config.yaml
d_expert: 768
d_shared_expert: 768
vocab_size: 32000
attn_scale: 0.125
init_std_qkv: 0.027
lr: 0.0048
lr_mult_qkv: 0.4
lr_head: 0.0059
decay_shape: "linear"
final_lr_fraction: 0.05
batch_tokens: 131072
seq_len: 1024
Below are experts of layer 7 (counted from 0) of a mixture-of-experts language model. Rows are named router (the router's row for the expert), up (a neuron's input weights, with its number) and show model dimensions 0-159. Each number is 128 + 24 x the weight over its row's rms, rounded and kept within 0 to 255. Numbers have three digits each.
Before each expert's rows: "comes after" lists some tokens at least twice as common just before its tokens as in all text. This comes from a sample of Wikipedia text that the model never trained on. Tokens count by the router's weight.

# expert 3
comes after: "\n", " |", ".", "==", ")", " ="
router:127126159176168088163128134144131102153108126142143141175122144124105102118139118119143112180099174099136150104133124117160173108127149166103097120109164145145122184127141136103097191116121120137153076141142115126129134153085105157121123132133112132137146125136093169161092111116104146122111125158150123115121156136137103096142096119131162102082126129171143107128133149191125132109168111111157143119106120123113142160148118171164159135111166140115100086086103110147121125107104129
up0:115179088097112108124107111122105140128143094145115079135121082164105141100100115141144154122179091156100133104147134147166141128145144110137139119139136137092153126123164143144073104129092162124150111124095151145133110148166078163106123078113131146134095099095122097120132120138109111110119111169107144159126124133124136117145134134158143101138110202125150124118144142118159089103121172138140154138161148121093183148107093152126136143087118098137135147126140097114092114137145121

# expert 30
comes after: " to", "-", " due", " for", " •", " Award"
router:088129149136115133106138120148128131133127126163128147137141119138145148098136119125129112148145130114046128119142139142162085124095152099148130141137146093106095149091139096145127112102105122103094125126165093154143105126123134118114112132150148133144141071112150152167090111133134091071149098147157131094153104138113107110105146113171092091095172142108136098122096164073153157149121091145100120169156141160154125118153122196095122128080114149119119096152095143127120151119121109
up0:127093121163161103158159144144111140135103146122115083157079141106135135102127109122090145134143145124135155097150105145118109081136141163080092129100145169188108116165109142105153126108154106148113118134136140129128091158092152127108106152168120175171152096110102136115096093135138146110074146147103142119146139164146108155161104127192128120097103133119097135067146174125123149125160151115087095103135129164105171098161155179091144140159139105147135153134118096098153137109131125

# expert 9
comes after: " the", " The", "==", " his", "The", " first"
router:112139103145108089062110147123148089129146146133121116067158156115129135135116142082137107098115140132085107133171139148138121129134098128082131112162123122133120142191125164109134144070127164139107139122118103143121106132133156098149127065168089153144096106129155138111129138115127083130120144122164085102113111140145135096110095125144079115158170131148102166153157115161147143097104132155096128112119107085172115140112092145117165153146110144152104162146152150114114137156155113
up0:148082134136132077138147180137141162077158113124152131133127142135142153110131152153121130089087103137124114095131116102130145091133148142123133110133117095145139146116097144158138139150124138124150170156114120123129103121162161146125118146138128115196145117115162125146151122111145121156130097137151109179142080133146150127159154106103096163135101110129173088131121124155131142094128146123117112135127117138136142129112127134119085101110105120106148117099118111159106170132126118

# expert 6
comes after: "\n", "-", ":", "==", " information", "Personal"
router:141151109118134145111140070147148152088112140126140102130140160089138117156169141103101126093116118141162135180137097168118103143142122117117095143143095100111132128139147137127133147096125144088131143142146151113157113097115161167167104125161152109092126096132196118117130130149111121150130141129155084111111125123096126081117144128135134104118130138121125129153109118132153144109133130163118104168143171107111181145126106152126123143162150116140124130116184181105104094121151112
up0:128093134139125120148095150154109115112099139121113147138165101089136128113159106086139138107114117103120163170140123150162131123139119148082095119099108134166091099118127140138117099131133083140128149147129096094111115146112092149168116134121134079135142100108134126109145118118123094088156144119092148143140122104129120145128147089132128086166157117091100135120102140137133119141159117170103121100103089124131123138162144145134160127123149148098119172100152164124159148129081100

# expert 10
comes after: " was", " is", " were", " be", " are", " been"
router:099146124084081106133160151127134118120128173170102184109106139120118122133133136109138114110134121139129108094108120130109088155126115154087115131136116080136110159116174117165160137114101094136099119130123137141159135135115141136147137100161112154118120154099094105138109103117129151124125171180155115134089160103128161109125145171155105141129157121085097138126153135145172130146152131106128147141138090089110149104105106133125100125196160175167140101135175157071158128152086113
up0:131121110133143095148191129136142122149117121088140133108154124153160134135107125160140096095156141131120156136138144082077160112110167127148122165104133099099118110155179101110103095140133109135113139173161172170162127113097171147122121144113102140147101125117153146117126136123140122115097134136119082115151130163149120138116157139137136121159129176094182121110130096143129139127130122120130163120144149108155129156151143144128129125128122124106144109112148070115150141127180091

# expert 21
comes after: " the", " a", " and", " of", " The", " \""
router:123150103095158135122106141128150124138170120130134100127172139148116088163130141086095140108112119155150099092162152132149103190146123100181138158153113150144137141141132152178167187111095155140125142103139120167148100137094132164173143122188060127135105121133169114140153115128112162131162116176114148081128130133108177094094130152114083129136127108141106176132172114149121111129142115097119132155109122131108095133125162154117109148141120134128126167146185163084097136102120108
up0:153155138090147197104107098109127117103116158071109106097135088165137133110159137163133129151099116141118140096131171119141160148148125074128123134111150125128097159115127152099134113105100134153134104134144103129140150126133069097095114049171108124143140109127142172126086135168126158129170133097086136106102110114095126141125149133145160159118133129137113138141111104135152145101119159152135143133144139159151100149168132144115120150127135100108111095157089120125159107104076107

# expert 20
comes after: " |", ":", ";", "N", " /", " 3"
router:123127085108142142099111191158139107189145118154129143126108139131126158138157126119130157170192151144126146148119112164158142103142131100076136188155138159124107112096157127137109116132132114084176130115143101098150141124114120165130156134100116120129095112161118137152150076097139115121146111157095138111119123110159147138169133165137136144093112132158084140112122132100104113131162150106161123109110129126103149130119148138183138090116141113113130114157129136139145156115156157
up0:107119079120120111143129139136126134162109131075106167115135118129117147155083143123114147160117117162098129129116084117163138092154149128140142136154137156094161117171168134177171104098121176125112147144158130154130131144129085151121128116096148148123092106114119112097150118170156140079111098112114150109113113148148151187153138144130090173147146105119140122134148144150154113132139117104139140083142112178164120122119176129108124130146145077089102175078094099121131140088131145

# expert 25
comes after: ",", ".", " that", " on", "In", " in"
router:139062136111115115125116181129138157153143121108123135135125109104148101112104148174141127149117151151098092135182088110114116128114139122107090095125109137112164153085131132108095153115097134172170150134141156108124150115160164120148125149137107129121132134170073108107139139112148153132177114167138109130138098138153114102135140127108177142160087155149112088168142155155103138100114143113119120107123124125112130136106141099141126106110148163150116161212152076102119112128138124
up0:148131137112079098120119132151113126102123144108131103116081144096120128110120166144110110133086129115168157122114145099125130121107164112099107141098094146151127092122100096137080093097117129132112142099136147156161113133114124112125182108144091137140137177103142145123143151129096160124098095096102097143062079134167110150100131108121107144138109086144119110110151147180129136143137106132084132116127179130116089122160120128125133103140097118119127094157090083113122171144083154

# expert 22
comes after: " ", "-", " \"", " a", " (", " 0"
router:136114117107114162135145126112133154125163113110137119139158182130140117164160101121136093101097118138128143107101175141177151181126104107140159152120123067140112117134171143171129102154094083108131126144158150126144124162106131159130136155148127162100094125102112097169109107113139120136167087087155143134114125200154132157158145119133146127120097108125128140151161115111083134108127118091124163108123126112158134100132093130141143109147140113095129166122131128138149108104116095
up0:161146127162164134140121150162123145106145121144107111106121126137070104111111089133139128101145136125113152166144122094109119102108079188169126109158116113190088105109159107158125141115138157099117105151088095075130097141136119176129146177088142159154128064115147103129133130104105168107090131144139123126149087137092100140109138125110128160151139153103125132109124124141130114135128113102149136159149127137102121141105143118112154119154104105098101178145160110179095121106113144

# expert 2
comes after: ",", " he", " to", " He", " well", " who"
router:150079161126175108125114121124126103135169091136109129186126141163129149077112140145164113154125132080088162133155090139123122105113120138124138153103123109135171183093120143118104110113160136166113130133132121168157104126096119122104110094079120112136146136103100148164100081102126137080131112166146138099113169104094089130085150108135101163100136149141092100131134174116142112142148139080130113131120122183117145127118161152181167128105129105105125100155150121143139169140103085
up0:105150123085100133121130107171142104157125170103187118135124133116159135151110115142126118157092130098127098160126118142118111115116108136126134074181153168105139132151130158129089128151105144147107109165176149095107139161094148118098143171158128145143102162128136110119141113112113125094112143137096142132083119157166159083159106099119100128115149060120131141104121140092080112071158102132111146123097137081100176126152123160131196140128120122153123134140127135131143093134115156

# expert 16
comes after: "\n", "|", " on", " List", " also", "On"
router:121091126148086142116097151159102117121156131124134146147140137120151185124140158097148146136128111132149143135152131136120120117129114114134123143132107145145150102176137118097126186137115133115150100126119111164117127155119068158136114131139112142112122117146161115127108121126130129140141122096113124109115161136159088107163110130115120112137186097124146121125154178116164121093149105104112135158155121131121113113138140127142162120058116117108169136134121140117130153143142144
up0:171164113099110130168141105124157130123104118113107168107128130127107170114086132134101137157106137113125121147143106145111138146156095119149134105104143157118160057147165127152150143126156130102135141119142107100128105160150111124134147096112127133111122129124165097087135161165133117144095138143116188083171126143134101147148132106118120135129168139079149131096139114159148096086123132151139110159115112188166162086122116138116081149140114118107127141172144146127132143153176135

# expert 17
comes after: " a", " in", " the", " as", " was", "|"
router:107154136135140170119137151141105088113120113155102170152081106146093154090187168121119087094131135149159156146125103142157118109116112150151098129110105132142124111093116120126156173126126135180148158123142128141155132111102135163115124086148107135115114143152096168143134111119148140153171105129157176108163133079153198124141174160153112138097150076099110137157136121146152155125160107135142117126097125109119170120116124174118122148162156105154117113122132107118101121176127116
up0:141132156159120136156188162101138131104119122115176111158108118141138140118147140128085099128123133114169082099101129119149105151130117129216125098105147150181155120094105136157159061111126121112126137143110148112110138125124142129103132150106138115109135130113135167174189175115154087143128111129078150134152132109092104124176123120138114064109112147147166117097083103133144140104127105107110164151130116111102161126113122118155096128126140179104124132123174123134115141165121149

# expert 27
comes after: "\n", " (", " \"", " non", " Al", " All"
router:159159136133121113121101120116085161118137126120154126110152138117134089106108138172129123133118095116185113128158129173072127173119117143133138163120120113102132094155128117118133116118160113111129110123108125147131120161136109122108134142104138165146158141171141108142133116152135171148126095144160111153110118163105100150134154133131130120136148164170146142177181172107127125081139123091102140134131108111140132137089097121116157102119121132162152163122158102114148155107121101
up0:087142103114141149175158097140122145117112152115088101113124112142135148120146134149088143120153079144166181129111106142147147110121080114119128142121153127150096169118108132139108142146173144114145114140169150130114142136101132133159121102121169113100122155155121113182146143094134135154143101140115132133080121122109158145150111110168158139155145110107142139123140150120163131124137169134098126135109167136136118108146102141100210124163107135158163150129142109150133151120070120

# expert 1
comes after: " |", "|", " /", "/", "′", "born"
router:145154092145165142157145086127186119092132114146153157127086106142128090149137153132074108147138104125117126144125141117138113107119148113106096147136113135100149119104140120146103131108129130151139118090158130130121141145107108158111120151163160113115137151104107091166121101142120124139128160132132107140087141121114148126112178112118131152151114115155095075134111141114127156108144154122126110112096138124149111135163132128104127130134120117115152134067119136114127096122104119
up0:112110085111158143165126150124135157090106146139141115157151150124097156135159091158097141157112098111122150160122089131140133094136149108153077123126147078146122126166137089156114153139155133071128151130097127102161148136158134130129114138125148142087121119123108123137085161131109128125173143151092127137127159145080119109131115117109106136111153144145126140125098126146136154150125144106137117134143132128142107085123139151165136121135144111129154181120145164160130079163151145

# expert 18
comes after: " of", "'", " in", " to", " for", " on"
router:133137089139110149083113146137116074116127063130086161138136107159138092151134124121138119148146114160122113122141103122182121130114163142114135149143153134146112107121131150109153155133144125142129141141144119130107148121114158157130114097151140122164135150158108156144118085128116142137150179151152129129106150099109142118141103150071134128071150142097129144136145122119150118164152099075125098113153137130137157132117128133193161152124104122132145153107112112150128121129126136
up0:155139117137148107120095170104161110152127167114147155162140130136119092120103121143116138128146140160143121115143142118098153146176179126131088103114106104140142119148165111129105164156127147153159131112141141119131122132122147148140108114123157123119148127160114147137120151164179123090116142108076121106131123178085121153125124080090115105102164113141104124145159143121129097122121117091119092151093127115143143111129140142166124100121141156128121134136156072118168108165118121

# expert 23
comes after: " is", ",", " It", " was", " which", " has"
router:122152146110117157089150138128135106158158123153111138106073117115078123093160128143101130164137153154142155150137091135134137131099104119099127140114124139106138134102142172143117161158101131138136128100127188161096163101125139122121157144127169132110156148159155128137149143125148101135138144114113193112120162142164108131142127135104109151148121119143099135134149155143133109163106120146151071110162147139110097121108147117197102141155122148140159085178141120111152122114117139
up0:145124089112159142126071114157086157146138157140113142134145165142117084131165116164134134132107118110119130120119160115138148071141082114113140136087138153155145136135167115158116142135107166100105106102097151156106092130114156123153123122153133160163143163128144130112088096153094127139148146120090172149127156109109140136118094167127083134140121126131134136115147129129098138134136104093080131140115146144094128160126054160116058155135167151129122103134129122131162113141051107